Below are experts of layer 4 (counted from 0) of a mixture-of-experts language model. Rows are named router (the router's row for the expert), gate (a neuron's input weights, with its number), up (a neuron's input weights, with its number) and show model dimensions 128-255. Each number is 128 + 32 x the weight over its row's rms, rounded and kept within 0 to 255.
Before each expert's rows: "gets" lists some tokens that make up at least twice as much of what it gets as of all text. This comes from a sample of Wikipedia text that the model never trained on. Tokens count by the router's weight.

# expert 13
gets: ")", "\"", ",", "%", "),", "}"
router [100 140 147 145 166 197 140  60 162 124 153 155 167 162 129 180 146 152  73 135 137 200 135 135 144 108 101 101 115  56 148 113  91 168 159 116 139 193 172 139 176 123 193 116 193 167 140  95  98  81 139 141  76 112  84 138 118 122 128 146 200  98 122 158 158 176 204 145 124 102 118 164  79 162 101 103 124 138 141 171 114  97 104 164 108 189 155 214 140  80  64 170 140 138 103 138 186 146 138  91  99 162 141 130 115 151  99  89 151 154 195 114 129  76 146 108 187 130 183 120  92 110 113 172 154 113 178 146]
gate0 [133 139 152 174 113 114  85  83 103 117 100  87 173 110 155 110 137  78 134 118 120 131 150 105 148 136 150 133 106 141  89 127 112 142  94 144 135  65 189  83 138 170  87 163 114  49 168 104 166 139  98 124 100 136 149 125 142 121 138 112 141  95 142 142 124 162 135  88  95 148 105 140 159 181 134 160 147 180 172 198 155 154 109 122 171 148 164 102 122 123 168 137 156 137 147 159 109 108 206 101 128 125 144 160 157 172 127 111 155 130  92  80 107  95 128 163  68 119 134 174  78  75 131  85 133 113 113 112]
up0 [141 143  90 123 100 161 113 117 120  96 139 133 141 108 123  97 151 147 102 161 193  83  91  98 120 130 167 115  92 119 131 168  85  97  59 105 117  74 150 143 144  66  96 166 150 177 166 108 181 135  89 180 188 140 100 126 119 118 180 110  74 139  99 163 159 122  93  89 105 164  95 120 150 161  58 213 132  68 106  77 137 166 113 173 173 148 183 170  89 128 170  78 146 129 139 126  88 114 105  94 101  99 195 162  49 100 126 118  76 128 181 170 147 144 108 100 177 119 174 154 141 100 157 116 119 142  81  89]
gate1 [137 106 163 145 132 133 147 112 120  81 135 167 134 159 121 162  98 130 118 140 133 127  77 128 107 173 126 120 131 134 168 186 118 134 137 106 139 100 112 171 169 120 124 174 182 189 133 144 131 112 169 182 113  89 130  92 172 133 108 109 233 186 155  85 163  86 116 141 152 172 122  78 158 130 153 109 123 118  59 145  75  83  98 115 147 102 134 143 178 146 139 117 127 181 129 116 130 136 142  91 168 101  20 118 159 126 141  95 137 125 118 133 124 160 145 164 112 116 129 115 138 158  93 123 163 147 141  96]
up1 [ 93 128 176  86 128 147 159 145 125 145 110 127 119 126  94 124 121  57 110 115 206 145 135 127 130  76 165  79  66  78  92 187 124 130 141 123 126 114 108  81 119  79  64 180 128  84  92 126 150 138  57 111 100  92 166 105 120 134 138 128 121 162 153  63 100 105 126 151 100 110 110 102 128 164 129 104 143  99 122  95 107 111  63 129 160 174 176 103 169 127  85 100 125 152 163 146 110  60 168 168 125 177 145 111 128 182 166 142 110 127 133 134 101 165 165 139 169 143 114 183 123  95 150 185  96 130 100  98]

# expert 2
gets: ",", " and", " was", " is", " as", " that"
router [161 130  61 129 166 117 142 162  91 146 114 161 162 108 145 161 132 118 140 110 136  92 121  91  87 102  94 133 128 131  91 124  95 161 114 172 161 125 117 118 159 186 105 165  31 149 148 106  92 107 100 140  73 114 157 128  90 123 140 125  95 149 155 120 108 134 102 150 152  94 170 132 112 137  94 117 112 130 139 139 142  77 103 175  87 103 137  93  96 132 132 131 148 101 183 205  95 153  80 109 104 144  74  74 108 114  81  74 114 141 157 134  77 102 113  90  70 123  98 150  75  62  68 147 135 144 169 139]
gate8 [153 184 187  90 140 101 152 144  82 129 132 189 167 171 152 187  81 120 137 186 171 161 167 106  84 139 151 107  87 131 173 112 123 163  95 101 155  74 129  97 173 129 140 168 152 150 115 163 196  69 165 168 128 107 111  69 172 150  81 106 142  65  94  99 111 132 152 112 116 144 115  91 117 136 117 123 187 126 110 172 137 107 112 152 165 170  79 134 161 117 137 134 143 162  96 139 119 181 125 137 113 122  98 158 144 118 160  96 170 107 140 155 190  92 151 133 141  84 170 137 141 108 161 130 131  92 135 131]
up8 [198 114 179 143 152 132  80  85  95 104 177 141 153  96 148  90 101 120  99 122 128 106 169  90 166 172 129  77 136 128 129 173 116 164 123  80 138 155 127 185  76  95 123 109 167 110 105 133 154 169 137  90 100  76 134 124 191 113 144 126 114 117 120 102 142  92 139 150 101 145  88 135 118 117 171 151 114 161  92 219 127 171 104 131 115 176 112  46 179 161 116 129 146 149 127 133 116 171 162 168 139 178 120  86  93 149 139 166 196  56 110 103 108 119 131 131 135  59 173  70 122  82 140 142 209 139 102  91]
gate9 [131 188 141 156  83 174 133 145 162 134 141 184 108 176 159 144 183 134  70 148 124 155 136 137 133 100 105 167 139 157 123  81 123  98 120  88 115 150 112 138 179 144 109 114 156 148 111 119 126 124 128 151  96 131  47 118 108 125 174 107 134 174  90  96 128 131 120  98 145 109 160 126 121 100 122 161 172 134 141 150 152 162 134 143 103 132 133 119 156 157 109  43 138  93 123 149 132 117 128 172 186 128 111 115 109  92  33 131  87 131 127 200 164 166 161  64 168 143 177 163  97 118 102  87 171 137  88 135]
up9 [159 116  82 156 159 150 174 133  99 157 148 118 127 165 158 140 130 120 142 160 143  51 118 176  99  76 126 139 119 105 132 137 113 106 140 170 161 135 146 110 123 106 140 172 109 117  82  94 153  59 103 153 139 130 126 162 105 101 110 157 108 134 133 168  94 137  84  66 113 141  78 107 116 119  70  83  90  44 108 180 113 118 108  78 129 170 124 145 108 101 164 135 128 114  95 138  77 168 156 138 128 149 102 164  93 162 154  85 168 148  96 206 105 128 139 102 132 111 165 104 131  99 133 119 125 145 114 159]

# expert 12
gets: ".", " (", " \"", ":", ").", "\"."
router [126 130 197 139 141 150 121 123 141  99  82  96 122 117 104  99 188 158 178 110 140 117 159 111 146  84  70  93 140 143 138 150 114 148 117  83 108 108 152 159 144 105 131 207 156 141 100 105 120 160 152 116  85 141 149 137  94 167 150 142 143 116 137  98 124 168 161 118  87 179 102 171 109 172 104  70 166 142 163 147 169 137 105 121 153 177 119 175 119 165 107 170 148 112 102 147  99 100 112  79 131 154 164 153  97 116 132  36 110 146 114  95 129 117 110 196 132 109 128 160 117 137 114 121 113 145 122 129]
gate0 [118 114 118 128 163 171 114 114  90 152 130 103 104 131 108 180  92 150 134 125 103 120 140 104  39 113 109 104 131 151 151 138  77 123 141 146 134 129 153  93 117 126 164 106 193  84 111 114 109  97  69 146 144  79 125 155 109 198 124 150 205 139 118 138 128 131  57 134 138 140 131 172 120 103 133 111  72  99  89 143  87 110  94 159 141 136 131 152 135 111 130 142 161 152 163 161 146 144 147 115 101 131 144 129  78 135 175 132 148  71 148 123  31 173 143 141 158  82 192 137  56 127 136  62 127 118  78 104]
up0 [ 92 137 165  78 137 113 151 180 155 158 121 107 162 139  63  75 120 174 105 108 114 128  90 139 164 108 127 125 157 105  70  74 149 118 123 131 121 112 113  98  93 123 112 180  57 106  53 128 120 156 130 166  96 113 118 164 104  90 127 132 112 114 116 141  96  53 162 137 138  99 147 134 155  96 119 119 138 203 124 128 152 170 135  44 120 151 125 117 126 122 121 113 134 105  80 116 177 140 173 117  89 190  97 126  80 156  95 130 131 109 121 157 185 220 134  87 120 114 151 134 151 174 122 144 137 152 200 116]
gate1 [172 116 129 120 190  41 169 203 124 114 130 132 143 127 152 122 100 106 107 180 119 109 151 135 176 176 134 172 140 111 147 101 162 128 144 150 124 124 125  50 137 156 117 216 134 118 145 131 131 157 108 171 181 114  71 136 143 145 138 129 132 182 149 125 117 129 196 149 106 140 101 171 146  67 160 137 125 116 105 143 140 120 123 159 187 134 203 148 102 124 159 130 135  99  97 147 126 100 182 138 121 121 112 132 114  92 163 113 142 157 161 128  97 179 204 123 120  81 189 144 149  89 133  91 111 110 154 140]
up1 [128 129  99  52 119 112  93 107 115 122 105 127  63 134 140 158  66 114 157 148 151 126 145 125 101 153 199 129 115 198 140 198 117 144 162 153  84 115 132 137 126 119 125 102 127 195 112 123 134 139 160  98 118 130 145 127 129 165 118 125 112 151 135 138 135 141 155 153  79 159 130 145 178 167 136 160 151  80 133  95 110 139 129 107  82 139 172 159  76 111 144 147 127  84 171 106 113 122 152 180 136  94  88 171  95 131  89 150 141 155 141 169 110 152 130 126 127 127 178 161 121  78 180 124 128 163 123 120]

# expert 15
gets: " the", " of", " in", " a", " for", " by"
router [162 145 111 143 188 113 154 128 109 126 149  98  50 108 155 111 176  50 202 180 141  84 148 154 104 139 136 146  60 151 110 124 152 143 193 125 111  49 117 141  71  84 166 141 146 129 106 141 169 106 126 129 152 101 142  92 135 133 113 195 125  79  95 138 157 120 134 177 147 213 122 164 123 190 156 181 136 144 159 136 149 143  89 140 116 153  71  95 120 105 130 156 134 140 144 165  87  75  95 175 108 156 125  83 125 115 100 105 132 141 101 121 134 203 126 100 116 110 131 154 130 120 161 127 141 137 117 113]
gate8 [134 134 123 195  84 109 130 165 181 108 120  91 130 122 142 117 136  99 164 108 136 113 132 118 137  98 143  76  94  84 110 124 136 106 108  96 139 114 165 117 155 147 138 121 161 116 130 131 117 155 148  83 158 207 166 159 136 187 102 115 122 111 208 135  87 108  26 109  83 209 106 126 177 138 133 162 189 165 164 105 119 124 130 110 148 138 151 136 131 138 144 120  46 184 125 173 115 142 150 101 123 125 122 112 127 135 195 127 126 160 190 141 105 141 125 164 127  84 185 159 164 110 103 167 141 137 150 133]
up8 [144 143 135 152 175 110  96 194 151 104 108 138 152 183 164 175 110 188  92 163  81 143 105 152 133 101 156  84  73  70 141 159 189 115 102 128 169 101 106 115 109  98 150  95 116  84 124 122 139 151 126 140 158 148  91 130 173 140  50 147 156 131  50 132  95 113 131 135 102 149 185 171  77 124 110 125  99 123 149 125 109  99 132  77  82 184 155 151 131  99 145 125 192  57  89 184  98 123 187 140 111 158 169 102 150 148 136 173 144 132  53 133 149 120 123  86 151 106 123 103 157  48 107 143 147 198 169 117]
gate9 [127 114 116 111 144 111 152 166 123  99 102 178 140 147 104 107 113 119 125 138 154 102 110 151 103 109 120 140 137  82 194  98 119  90  89 134 141 168 111 108 167 122 112 126 146  68 131 132  98 104 150 182  88 143 157 134  58 160 130 117 140 114  89 143 104 131 136 134  95 157 121 130 158  88 131 189 110  82 113 121 197 146 135  89 118 167 102 115 103 139 122 187 189 140  96 133 187 138  77 165 111 133  56 148 155  65  69  86  96 117 112 136 138 160  99 130 162 138  61 151 150 117 123 163 149 132 155 127]
up9 [199 136 141 112 141 171 135 110 108 141 196 149  58 196  75 180  86 159  68 177 111 152 146 156 109 103 155 154 147 136 157 179 137  93 136 125 166 179 144 175  98 150  97 142 134 156 153  70 165 124 132 141  82 118 141 139 118 173  97 116 115 117 116 170 119 113 155 121 143 203 123  84 153 137 141  59 127 128 108 139 154 124 125 107 108 149 130 155 110 179 115  67 160 141 155  94 139  93 116 130 154 140 105 116 157  84 120 155 149  93 137 169  93  97 175 129 175 123 180 128  95 170 138 209 189 164 101 100]

# expert 6
gets: "-", ":", "|", "=", " United", " New"
router [195 167 189 153  90 108 113 173 173 131  77  91  77 118 160 109 125 137 105 139 119 114 151 133 111 210 201 165 102 123 129  76  71 107  83 120 173  63  98 129  98 133  98  94 191 122 204 145 128 192 136 155 187 134 148 127 156 126 124 138  82 107 128 144 171 114 120  72 124 163 103 158 166 114 133 140  92  98  46 116 105 131 213 128 117  88 147 114 137 169 124 147 108 119 143 113 120  87 124 116  74 101 118 186 160 110 164 147 138 101  85 114 140 117  88  87 156 132 145 153 118 187 196 102 128 105 100 138]
gate8 [111  92 148 117 135 161 107 165 119  79  96 168 128 149 136 168 145 149  79 155 118 158 119 108 103 136  99 192 119 103 122 170 149 142 132  71 101 136  80  61 124 150 167 170 142 179 155 105 159 139  90 113 116 119  98 104  95 108 110 128 150 159 127  87 144  81 123 107 141  90 115  62  87 109 137  90 158  89  86 112  49 117 164 183  66 139 180  83 100  75 145 163 168 122 137 100 174 151 120 133 182 103 146 140 149  88 159 110 139  28 128 152 100 129 128 201 163 175 150 140  99 162  84  70 130 148 106  82]
up8 [193 174  89 158 171  83 123 157  70 136 139  79 155  72 131 122 136 146 171 180 111 151 142 103 159 137  89 106  82 159 146 118 108 108 109 186 117 183 112 120  94 140 131 154 127  95 109 129 111 101 156  80 155  81 173 169 146 130 137 129  92 119 130 208 152 126  85 151 120 127 143 126 113 101  99 156 183 165 146  72 147 139 134 117 158 155  96 148  53  94 125  80 180 129 151 117 127 121 118 155 101 146  97 124 115 168  98  78  79 167 123  80 179 147 112 144 186 155  70  88  67 141 162  85 153 141 176  75]
gate9 [126 140  86 166 168 114 146 129 123 177 101  61 169 157 114 141 172 128 153 156 118 156 102 105  83 118 202 162 102 107 110 133 173 129 194 121 150 119  83 139 104 132 156 136 146  93 151 127 106  96 121 126 111 110 142  94 124 120  70 146 139 166 139 111 104  87 141 156  95 133 162  84 130 128 104 148 144 176 152 103 195 177 116 106 125 128 127 141 145 120 100 170  81 110 116 117 136 110 202 128 153 129 158 110 122 154 138 103 168 105 138 124 159 150 136 116 172  85 104 135 149 146 116  95  56 106 105 109]
up9 [150 159 160 154 127 116 159  98 161 167 110 106 117  97 123 191 150 102 136 116 126 184 155  99 158 145 124 123 118 151 210 107  14 106  84 101 115 110 145  78 142 124 128  72 184 149 126 120 114 117 138 148 132 130  88  78 135  57 169 106 200 103 155 157 135  93  91 150 142 148 140 104 186 127 167 149 130 145 151 155 134 204 140 172 158 149 168 140 144 140 145 115 114  76 180 130 189 156 130 221 132 143 103 102 187 101 117 136 125  71 112 122  91  88 112 178 100 171  65 152  83  90 160 104 142 129 166 133]

# expert 5
gets: " 1", "1", "2", " 2", " 3", " 0"
router [ 79 154 120 129 176  42  97 100 108 144  80 152 133 141 142 177 101 150 126 131 120 167  85 103 178 102 122 169 154  48 115 150  93 151 112 120 117 183 111 119 136 136 130  80 160 136 110 117 105 138 144 125 169  78 120 131  77  78 114  95 150 130  98 136  85 140  98 117 182  62 130 132 109 153 104  95 160 125 111 148  90 178 106 143 112 162 120 118 103  81 130 111 147 123  80  46 159 136 142 150 141 187  89 158 185 143 148 126 148 122 169 131 165 132 155 158 110 132 145 146 115 209 150 123 150 137 100 184]
gate8 [166 108 152 173 107  87 154 148  82 131 116 110  88 116  89 145 219 120 127 104 141 135 108 115 184 122  55 161 101 110 191 140 137 109 125 129 145 183 152 149  86 120  89 128 122  96 131  57 151 132  93 157 135 128  97 102  79 122 110 146 109 141 160 171 135 141 119 189 114 167 112 145 107 129 162 127 137 152  96  82 160 142 145 130 108 106 153 141 143 152 151 108 163 132 128 108 120  87 134 136  78 136  93 124 150 148 145  43 208 121 136 129 122 127  55 134 133 118  72 137 143  64 125 155 126 162 147 113]
up8 [100 118 159 139 131  96 182 106 117 138 157 150 141 184 101 164 130 163 161  81 134 163 165 154 126 107 171 125 125 172  87 118 159 170  88 117 129 138 151  99 127 145  99 169  56  93 135 131 165 139 150  36 142  87  44 143  78 137 103 157 114 171 121  73 137 151  87  94  94 134 145 113 137 153 162 155 122 124 127 124 144 138 128 134 146 154  92 136 102  91 159 156  75 122 127  93  77 126 136 137 151  85 117 127  62 152 121 179 120 146  80 139 104 181 162 149 124 108 175  60  72 124 120 150 131 100 137  89]
gate9 [ 89 113 128 120 163 107 180 169 104 165 132  64 148  96 111 147 115 121 173 115 133 155 134 158 200 189  85 110 108 132 139 137  97 156  75 167 148 127 168 156 123 166 106 143 170 177  99 113 111 134 125 135  91 190 134 163 147 136 101 120 110  66 150 135 169 139  80 138 137 126 145 126 117  98 155 182 150  79 117 161 193 139 151 128 104 158 141 136 137 125  97 137 142 100 139 100 103 155 147 155  79 115 110 150 154 103 169 148  89  96 166 147 128  97  78 128 130 113 158 210 104 124 130  99 176  96 164  85]
up9 [117 153 138 128 142  78  97 102  96 137 139  75 148 122 137 131 109 100 153 132  80 130 111 143 141 143 129 134 156  83 132 129  86 143 102 154 171 220  96 189 122 192 112 127  99 149 115  52 143 104 140 105 119 166  91 116 153 141  90 119 122 141 146  93 163  98 116 154 141 127  96 112 108 192 128  83  95 119 129 161 177 120  85  90 132 163 133 131 162 184 162 174 139 136  98 143 120 117 119  70 182  97  81 187 150 104  88 125 113 161 101 124 186 187 143  89  82 109 152 119  88 129 167 101 188 135 147 181]

# expert 1
gets: " |", "|", ";", ":", " /", " —;"
router [ 75 176 119  60  63 166 103 101 103 118 141  72 148  81 152 165 133 152 129 167  83 137 167 159  96 131  77 156 181 152 156 151 168 122 164 142  89 167 170 159 138 135 198  70 123 129  92 162 192 164 150 152  93  84 154 140 145 153 118 206 171 107 155 117 119 159  47 108 101 118 151 173 102  90 112 111 111 143 160 169 151 137 167 108 183  86  74 155 140  84  79 164 128 202 141  94 101 164 177 139 145 117 171 192 154 142 172 118 101 107 129 129 185 128 126 159  95 173 135 164 174 178 165 101 154 124 184 111]
gate8 [142 130 101 142 161 154 136  64 127 151 101 101  57 178 106 127 104 141 110 167 139 138 162 131 136 145 113 124 132 142  88 110  68  80 188 191  65 105 110 134  80 120 119 145 182  71 134 143 138 103  92 126 165 124 117 102 114 190 156  96 111  94 137 101 112 151 129 176  76 112 111 107 109 175 150 137 164 132 137 143 119  49 144  50 210 155  83 135 186 103 152 119 114  84 175 111  93 123 132  66 128  82 113 121 142 109 117 124 161  87  86  79 126 111  91 166  90  62 120 120  95 152 128 144 184  98 169  61]
up8 [215  89  82 114 171 103 116 114 177 150 128 144 148 132 154 136 147 179  93 179  77 129 113 123 121 169 139 192  87 103 134 122 141 122 114  64 133 117 175  75 134 141 135  97 153 147 125  83 149 156 108  93 167  99 142  88  91  94  70 187  93 129 111 111 111  94 154 127 102 142 169 149 148 108 136 141 141 107  89 156 101 111 150 143  82 104 199 156 131 122 133 151 137 163 119 113 104 120 173 109  96 173 105 166 173 102  90 126  75  75  39 108 144 119 142 147  98 151 118 175 170 139 115  99 153 167  92 184]
gate9 [175 145  80 122 201 172 138 114  69  75 144 108 128 101 170 162 125 117 143  65 135 113  99 103 152 128 141 151 151 151 117 171  97 104 122  74  91 109 110  96  72 170 166 180  98  88 175 129  96 194 107 155 149 134 106 136 129 144 130 142  98  66 132 166 107 147 121 142  94 135 163 138 148 169 163 175  93 133 122 124 154 190 103 180 162 144 108 107 126 156  89 148 103 119 109 136  88 142 185 177 154 102 149 109 193  67 138  48 122 101 123  63 181 113  64  91 126 187 119 129 150 155 159 111 125  98 128 113]
up9 [123 143 110  77 101  94 111 116 168 116 126 135 127 141 133  85  70 150 178 139 101 126 138 181 167 153  82 126 139 166 149 120 104  88 181 118 114 176 117 181 117 151 114 120 164 160 188  97 118 116 168 127 149  58 123 125 117 171 161  98  36 150  78 117 155 123 128 109 173 126 101  94 211 125 128 118 116 155 121 121 127  85  80 130 113 133 106 181 211 151 124 178 108 143 142 140 108 160 155 164  92 125 143 154 170 124 124  72 117 112 118 133  96 154 118 141 158 156 150 112 170 129 132 109  61 151 150 135]

# expert 10
gets: "\n", "==", "–", "===", "-", " ="
router [122  65 135 103 143 178 100 126 160 140  84 117 133 154 106  69 151 106 163 115 110 127 154 141 183  86 126 120 136 125  88 118 179 130 165 114 145 150 131  93 139  79 176 149 162 108 107 159 101 117 110 133  92 172 138 155 169  36 106 125 186 140 125 191 163  82 106  77 121 122 152 113 160  90 192 125 129 113 120  80  95 162  72 168 109 150 125 151 159 184  80 126 135  97 101 112 153 148 150  55 161 101 200 147  83 123  89 168 101  93 127 144 152 122 140  82 130 147 134 141 163 154 169 137 160  92 146 151]
gate8 [172  64 131 170 112 103 131 131 168 130 142 151 107  53  96 143 124  73 161  86 147 143 129 116  69 132 137 112 137  66 114 155 157 160 124 183  82 188 170 147 119 156 193 127  72  94 172 105 163 161 195  98  96  87 140 160 151 132 148 159 184  87 160 102 105  99 187 142  75 130 134 128 180 138 127  98 103 131 134 129 107 123 179 155 135 118 114 206 111  94 144 112 124  98 154 133  90 188  48 146 149 152 145 142 140 100 141 191 156 130 133 165 111 142 150 140 122 135 182 135 128 112 139  47 204 113 111 132]
up8 [148 131 169  75  99 130 148 135  65 187 135 114 101 156 146 171 138 173 145 139 114 165 181 130 148  90 133 148 133  92 174 159 112  45 119  80 143 122 110 112 106 104  89 116 101  78  88 136 111  94  75  82 121 171 110  96 150 143  92 153  98 117  98 136  60 149  65 118 101  83 175 169 113 112 161 161 187 153 149  97  82 196 146 171 105 161 131 158 129  72 113 119 151 135 110 127  89 102 133 150 136  88  73 105 170 120  84 127 124 199 111 120 127  84 171 212 128 168 150  83 102 158 135 141 162 208  72  87]
gate9 [126 125 115 166 149  77 148 119 112 137 151 135  95 105 123 106 153 134  94  76 145 160 157 128 152 170 101 159 116  74 128 143  62  61 214 150 177 131 142 144 164  93 143  93 113 110  87 154 140 148 171 163 151 116 124 126 118 137 131 120 143 107 127 138 102 145  62 118 152 170 158 206 113 115 102 131  89 117 181 178 140  96 130 172 193 108 112  38 155 191 164 138 162 149 113 191 114 147 130  96 126 124 125 143  75 142 146  48 140 105  87 123 183 136 138 118  76  78 177 116 195 131 139 118 135 152  90 116]
up9 [160  92 174 130 111 144 165 183  86  77  99 104 129 126  75 139 128  76 138 152 104 118 122 137 217 117 176  77 113  65 140 132  50 116 110 178 106 129 112 118 125 158 114  99 167 103 164 142  84 142 140 163 115  72  99 136 140 174 134 176  95 130 121 139 146 109 126 140 142 164 102 140  94  91  83 168  91 102 131 128 160 124 119 113 136 103 172 155  83 109 122  81  89 148 180 137 172 103 133 133 136  80 101 118  80 131 135 137 137 168 138 124 131 132 184 112 153 136 154 137  38 102 132 141 124  94  94 139]

# expert 14
gets: " to", " in", " the", " a", " of", "'s"
router [169 126 101 110 101 167 147 136  81 146 118 102  87 153 172 160 111  52 156 202 114 107 151 178 139 125 126 111  76 128 120 121 126 133 157 157 125  77 152 138 118  46 161 180  94 121  95 102 150 102 146 128 132  91 157 129 100  95  91 150 113 122 116 103 150 112 172 165 142 186  86 126 166 138 136 189 141 185 152 126 195 172  51 127 148 187  76 172  67 140 136 113 145 118 139 147  79 113 130 169 156 143 106  97 132 133  98 140 123  75 176 111 101 163 103  81 100 152 125 129 117  61 206 119 150  60 160 107]
gate0 [113 179 114 120 130 135 158  94 103 164 119 115 179  79 138 145 115 149 111 164 112  71 218  72 168 124 123 108 111  89 107 144 109 117 145 166  96 176  87 135 135 110 144 142 162 124 138 124 109 157  48  81 110 214  96 142 119 146  96 121  75 107 117 116 114  91 155 112 127  63  82 139 143 183 131  89 148 120  75 112 166 187 103  77 137 107 147  65 175 149 120 129  68  96 191 146 184 157 138 148 150 126  98 123 131  89 125  71 158 136 161 133 175 127 125 131 200 157 145 134 123  98 161 144 117 122 142 145]
up0 [ 93 136 115 143 116 160 113 141 104 135  99 181 185 102  79 134 141 120 124 148 163  85 202 106 158  99  47  99 145  87  56 149 165  94  78 154 136 121 147 120 147 105  89 189  91 167 123  84 139 112  82 169 132 135 167 129 147 168 138 166 141 153 134 160 133 149 111 134 148 123 157 122  95 162  90 156 110 123 149  85 175 137 121  74 173 182 103 118 199  85 129 113  98 125 162 124 131 121 143 107 175  98 157 147 133 144  98 138 132 147 125 120 118 143 140 137 193 125 123 117 142 112 140  59 167  85 173 137]
gate1 [176  99 109 156 149  92 116  99 151  86  78 125  85 109  99 135 154  94 133  73 115 118 138  91 160 105 125 165 155 156 155 150 138  74 167 126 108 151 171 159  68 139 145  87  85 113 132 134 138  97 146 138 107 164 153 146  80 113  98  97 129 126 128 133 186 137 182 150 134 108 142  49 130 158 160  69 144 164 166 138  80 113 160 119  92 129  82  78 179 176 149 122  94 122  75 142 130 105  70 143 149 132 146 189 138 121 140 114 110 166 117 125 144 106 149 111  93 118 147 145 101 123 180 140 145 156 175 111]
up1 [ 97 102 110 120 121 120 161 154 132 151 131 148  99 102 133  99 116 159  81  55 112 132 156 127 109 122  94  85 116  99 109  90 136 129  79 144 151 120 148  86 120  96 140  99 113  90 164 152 142 148 191  62 128 176 116  89  69 141 129 102 132 172 129 132 133 167  63  79 210  81  88 153 109 134 105 111 145 120 138 140 115 152  69 130 152 187 185 148 120 168 120 153 142 173  78 105  87  98 122 144  90 115  72 111  41 101 167 190  88 104 119  71 199  67 133  81  76 136 180 128 142 115 155 100 100 137 144 133]